Experts of a small language model.
Size: width 192, vocabulary 8192.
Below are experts of layer 3 (counted from 0) of a mixture-of-experts language model. Rows are named router (the router's row for the expert), up (a neuron's input weights, with its number) and show model dimensions 0-191. Each number is 500 + 25 x the weight over its row's rms, rounded and kept within 0 to 999. Numbers have three digits each.
Before each expert's rows: "mostly gets" lists some tokens that are sent to it at least half of the time. This comes from a sample of Wikipedia text that the model never trained on.

# expert 4
mostly gets: " &", " of", ",", " in", " across", " within"
router:473504476487503498455514495498487515500485534492481505532524524541471565538514485466520485518484518500512478489489483527482473532520453498508565505499503530510502516513507531528488521516465468503538520510507497473528523507524496485475550492475448478494502509516472469451498519541490457532527492472514452482490531517517524478457525502542434472524486492490525498507512502493552510485514527489506538492510494479537474498473472472466528540547482454524448489506476505499452527511503470522484520518511519481482516510500531507520481487505448476531478510517494473468458509520449499504
up23:541481476508505514548542465496500516508446504516458538524515547506492476498477451493518533510519485542495453488457446497488513544513456526510474505483511519493496502511537493508488479451503487514504541488493514504519484549532479499476483487480473561552512487546524492516503475497557524514508545536538481521518524495482514486497506497513482515462503489491517541515496541501493528507541508485483523459520478484499491494540497502531514462517481488527512495511523470474490514524515494536521486467464505501470481542512438496495487472525474468522499500536478532526550516497514521534
up24:529487489542500499520499471520493454535495533468519483461479541496473508492535490528462475510491487521525530499523527531491494535459502496509514500513516463475505475534516534486492507475509526533529518484544507471480461464505507497510530459511474504540520515528529483488522475492528506519514481523463543518478538518492493471493507528536489510501533504533483473530504470475470460529480492485545467524489483513546488480505518537535514522464522477498501463538510521490511533544465463481530473541541469515510459507542487487525502460510499525458540535466528498515464459481478515524
up25:488455498487471459527522491441485470454554503537512487507485539493516522505485479489499482493515493479475515505526471517527432501516574496492481532458495518523506495507485484497462496523491497483496523454507486471465481497534497513515516493530444543466508469463507480492503498529539481503514516515504468482509491502459465494486500486492500485470552472530560543522477508510516456482505490516550520501461479500514465485507517479491489508495496545508491513522536526468520478545525516494476519436487513506526527528474474507504521527461513499520499514519502444533485542486504513511
up26:543439515487525551488553482510520502532488523471474510517548480493502546488502514491514515510514498479471500534514462456487485541519510568521430491493518507503490487507534547459507530472520489467533506506520477497485479450493517530508485510508506509507516488501494491455477472518533507493498491497498520496544550490505487510491502515508491494526550524532521466484502487499511502501461510503483531509512462499499534504518511460538498470513535458475488512531502527519492501524518464486549521552549496483517544517522496478456497467460485518511502489517540491491499469468525489441

# expert 19
mostly gets: " with", " alongside", " without", "with", " despite", " for"
router:497540551501528448503530479485514475537471497526523496498482460504459475470512494478526521522505511520494505527495482469510549500536508467496496518508532451482522473514549484493493505471502479528528511475546507529463547504493495436522508470479487504516535520506515522539503504520467437534483524466507517526492536502517523502477536456509487508486514534505522519504471480508500504491490496462477503540458512512530473454491511524486499486519513483507479483486502502502489476458499488522540482554509546501543479530494490522508474517469494479542485466465472483526498515465430462504
up39:514493512541441466473499466508500497501504481512488502500574522472512516501492524514503513432471506487510494533525535527511512502526444517482487469524532503508484523515481476464519515503498488506483519504538531483472537484477491463477524473519474549482470512532488526486541513479488474492504466499490581471541482481501490517511516465512515506494499487476472444507513491513558520458529514500507557515505499485468542462456497525457511520491508508491473516528498467505484537501474487506493510532461507491489509483481494462483475500531483503531450517521500526521536520538534534487
up40:510481510509477496538478469462479475527494481474523499470517484483480535490487543553463498548570479539457499493532489509485486514513494478515485473456524512510494488484490482464473483515531504511502513487490528488469496481506500444503482460535480540488532470561433557486499491488506501496496466540499521507527530504499481524494519488510495511527463483523495503507471452476527467490514478456442505493473494539536510500489497493501463488473522484475483471457533512513516488498513524502507496476528483518502494508504546482531512495470491492526556477534507463529552521544495478496
up41:548497508512504477520484459504524551521451528461511504482477535518475528487479531509565540511533517517535513542505506469531482522543469492534475496518536501486440500525468532465508465479464474493499530466505510475522492483520503509477453525501473430486541492482493483504490474512508430536537462475472489499489506462502537516514503489486483498498477501510499465503513476487488524469505503484459480490536509504501494471501493481471460506465493513522526480495510500489487488552469463488488478478485496463508529522490512511486452504507502488506478468441486471507494485509456518461
up42:519503520533498501520511487500508520514539528476516488494503502479476517494522486477533512551488491509493514476478475515502506482479503537517495498549518508488452481545506510472491482530505497498495460472508526494533521584515530523546540485516509537511474490472489506525473512487503477516506505562476488482496503525487505495514524538519498518491537497531510486495491497498493467511506497502500500471414455433498496477511507488439519520494478504498499467481488481520534465479566485479452515524517520480529507507495516466552490519480532474465474477514428446538508500505487501530

# expert 16
mostly gets: " Championships", " Records", " Hospital", " Forces", " Railway", " Operation"
router:475460505497467499471528468468477501533547511518511503538527542535468468529437493492546508505526513496481534518526499463492499567531523483528503515489474507494480489488535517514483525530529510473516497499494530545463522500487472466502474508511471525508477515511475496488504494493516511510482540464473523479482492517494484469463496549508494468488548493497478479478524462499539449518491513502538486523516493479475439509510486502510564475486483474501508501477464501462502542540493481539477538524514538491462512529494505510542462478505479472500459538513498500473534501475515521472
up6:458504481496475465489521489511495469509521492514506511477504494486450530463484490445549504524502504495480504482503501479495484507497464500523562501526491498484468506497524510491515457561541462462476507520468518484518478468528515526485536482492461513476520525480468500484494512495495497481540492526546504493507476468574481502463503524490457501493466476531473512547504498450540512556522513537488497525512495520477545522476505508511549487475462484534488482474511502540486488521509476500519495514488443480497543452524484510474497487523486464459518549502515502524503521480521520462
up7:509535501535485462492469481490506509559500484510509515501495493495525468497516539475521511548487478478479530475503500491541499476499505482525487474477526523540491497489470503471415506493493472510470535503522500513480514524505449522499486541467529524475520506493534496510484477543509503480514505506514520460507538444495536498535509520516513504491504517487520497558502473464535438514486481477511466470504504492528503497508495549449499541484492524461496496491505462433519517541528511514505480532480509499542529568517508528549523509491518486490475511496513497511467491448526493480
up8:477552480494463536482514516491455514523452497494510498531503506494482512513521499522466493501472459448544494501500462519483565529459533523467503506495518484514477535531506468476473454500520536501472498504457463517489487466501502465460489511480448474498515469443488513510473458495489523504512490532442459462503472489527523493492489535516490493526491555512513528527507520510479470494503506511539505491452476516511526511499532530532529502521502480530461455523508484453487498520495462467490472512484491523459477509516492512508451493521494482499482550510526460510523502516480486506
up9:509462483535541476443489508438474451483493513501523488507490478541525519506523484468522514498516475497489502528506486486485533468489443515485500502496483512472544487519504501507496504474517510505473516470515466514502530464503487494510512483451531442487488464484481497480454476454509488493546517546484510507499535457511511500499512516500495512488537520501543493510515532491530487512477521542434508491479491543494492470505507474528524525502503441509480547492546477480462511532472457507495482525544514495510507501477485481508489527514494507471488502527556585474506516479519521490

# expert 0
mostly gets: " Sir", "irc", "alk", "zz", " Sic", " Os"
router:552486529539486546490477479520499500540474484516540481486462516508470546501488462456483493547525523475471510489495460477488485539528466451531491479503513507492511480488486523542501503482532505483520523520503498511488524487474518506514500540470449513506497472499507528485499528518498501529499448516509473491511499494521507465510531453498512488459474477471525504463513513536468502542478493468505510524456544487513458493525515495472510500487485512535470478480492546492476525561519530484473484482541526477490510513515521521539484496503530499499474503483539453459465554467499457469
up18:492471490480493473470478485486517478496508501485460533468498517510548513526502512477491493499490543557498510497487494498503497498500491499479493488485497547494530527454539475484483493483521512519490505528482444529492530503534470449453500501526506501458419503534471534542505522508475505476488542494504510476531501530453514502495527542534529491527463541489529465473455504514499488524472477521512519495502498482504525475525463553489506460494507481506463510494515535465512533483507509559538502469496474511494519517554503485518461528508531492509488463510521546519478459484500547513
up19:496500516487477502544524513518517532474518546494498520465528468501504474484508526529501524562502497508501521548532522482551516465488550477504515528494509489482498501511472515471516495484553516501496488500479515495575451478525526461474484484479552477468456495528473506530526532482498479493479478488504521499480520448459464510463502487518523509506475538505534517496524465485497476507497503531527499492489481510517501498523463518499555487509491501522503524505470460471536460510488472432475524498504524472501498506510507494537538488527499495510546502513496461506487426453496472494
up20:501494514449477539450482482505510566508486518520545503528501525563513537480472505507521488480493536497513496518522503469471455555490521491516501494498532452495472473509465516494462521517457486487481513526487492514492477498551517520499451484501544472481495489505501494473522511472472498500505454487492465504537496488541468504501505463513500499495537530546486503484553548573520472500477503523531489512505512493524517488515470510488518483520473500497511485477484541449517521513480517481488474494501492523520496512555443535521484544512511477538515546480459513504505478506486512484
up21:515498482514503517465511515488551528507455568510483499548517470498494504513519524517537480535513533529485494469523488503484504507539461463512504521521521555525496497516525512460485494530501454480513542494488470463490457456479461504514528528508475500507525495524542525499502460508503516482518478493502505518548522500522522509494532481528469504553475501492531511508476532499463489511492453482477501544546483506538513541489521505505541496488462523523490500503495486437457510511475505490511491515471528478501463519490494489509522476529461501492535515465529537455527499469543448504

# expert 6
mostly gets: "=", " rec", " =", " prec", " Baron", " sn"
router:508490493543488516507509513494510549483492540461496462493546505526498532496459524492520498502486506492494546500507503525473518543460490497482535483470497482510469523508526484510487519533483496520539506525525502491505506485503480497487482517536468501478508481574517468546531509476548493536503493525544488494510569466493504496528512519457513494476500484464538523513513521491477506476486502493511480563516501489476497528488494500536557474522468480504456486500460551481482467533473476478524478535533526523510522520519488490527519518528452474545491544523519472521515497494521523441
up12:476461470464496490474504473524498537480511508497521490520487525532474495497533462499489480534550511473498490469537504533538563503550513497498502515510465478486478505532525540445484471547530480531477461522497468553530557537513496506480478533537539503515482515530496462521490539488494523536485545501485510528495494487545522488482507533458485512528491496492539540521486514501499463482494500497521499505464485511438500513475474486546503490515480512516528492483483531519498531518495508497502515518475518562481512471511452459522475541510494487523478536530480501503494488514473505505
up13:528542491491493498488481482482509537531463539476509486510471487473495505511481518527486507527515497495491577482488552472497494471511498520523516451472541466494527457497501499481510522542493450487468491553511500518480496474493513490460543459505525527523486445499523506498476497526527493495524481553456525470471508467486545521505548451532476485507510494500494502481509477490468538482471515495497491524482521518513513457496507524517553488448478515477505514483520498463508464495513446502528529521458460521480494471511509517467511450475506504471521513490478469503476520460483500524
up14:491523506493521537501470505485481496495490529488535481503477492529490485519505492450523503462539501502490553521521444477459519506480504471458535479524471496529481505520526534521473466432509511463528488493482534504511510486502470499509506496537495473518544505489486455513531544447483543496498505489510447489451508495486489481499505480519456507527491475461509476529475498514480479509510506517505479485539504537503530506536469505503500451511495489447473488480538458496516516457501498469518485546503497533528471538466488475530488514537556478507477479510508517524532546522525473528
up15:502502474506495524470476487493491480495535539498523518441490467538497550516483510508514520517476547544492504512462470513476507505476519516493514536461477472480480511489521503536525513482498492558537516509494470497496531484502514514462490560476491485432521498549472437494511503517524507534475494472500499519467510514459502497504524549491482494537483529485499492542525461546539524494498486506448533520464496546495462492506478496507509512492523512489491510480512451465550490538510484528552441516523528495474512500474542512499500480499514502478481503512483484482507528454488506478

# expert 10
mostly gets: "nia", "ić", "sburg", "ć", "ín", "kar"
router:492517526548529489458482511493473508529499551537530464495517499532535524487508465554549498475533471458489493506488473465518463560532503456510495516474470499489501509493513545510484496496508503516590503507475489477524507515494505484514492506528492543503511530483510477455503525486511476502523491531507503500510463502525515499484492518499504482492525495489522532496492496494526539465478453470496533542477491517518472487526487493505511501533552474478426478443515496496502502488515467492497511498503512474502489525526482498553473486517439541497495544507480461500495496477495489443
up15:498529497474496463499501517541505518504473573489488471515481481454509507515499518559512477490507541517489481521484495480526546528535510493498470473524496477426502504529458477525553531469524468508484506491499498449460500524504534497476506512520501497508491517477475486489493520476505526442515484501524521487532471522528504480500499466504464496473458524509500514475501470510507475526485546519555554541487509477520509528470510451495484533525494489471499475527508510492526477559492490524518492493515519499508534524509521471513465493481493508465489474503540482534526509480562454512
up16:490506494454493499514539444485455508523526447486495517460488508508507540484503463522531491515557517537438516516492511514457517511486469491480510504526500494513470461501461482503513469436492495504499495475541554508425441501490474504505514462505482476499523511498501523510504510460488434521497508480474517475505498485523466467497517510510514493504475574497515505520494487495454516486498489502465500492530485459527539534516474525515533476529479516521507473508478469494484519500504490516531454478546482485476545524490503518527509520486477495466519510501489506524522505530481541498
up17:475494467520526442466457464483496489503504456525538530500510533535517481473455512519494511475501517453523499480480465522519505521508542479471535488474476510526496520504477523496487512509517518492491510521489484472448539512515521536517503477448495543511505517568496491492500477510501545493514513534475461487517499523502548483510513507514518486494454502515493503532530520510455432477545474494513515483500485501522470479507511466491536498509545499492495514477525527489505527469505555518478516460491496502497532496482488542527499531517476488512488516453482489486475531525414474494
up18:508504491486478505526502472503506486504483515504508481506518512509518548533510468559524517509444489430533503438467539484508482470490492490484497505469488475474497498510527480489479564485555516503554494476518474476484493509522499467470494490453475468498521540496495506473503501477470477502492468536521530491496484532518488530484471530490494466478468452533542514446469473521494493454526533494477486510429488499484521473549527487468505486468495489507456471475491533493497500517534476450499512494496517517485499519470511485456504520512549528473506510504526520486509505486516524472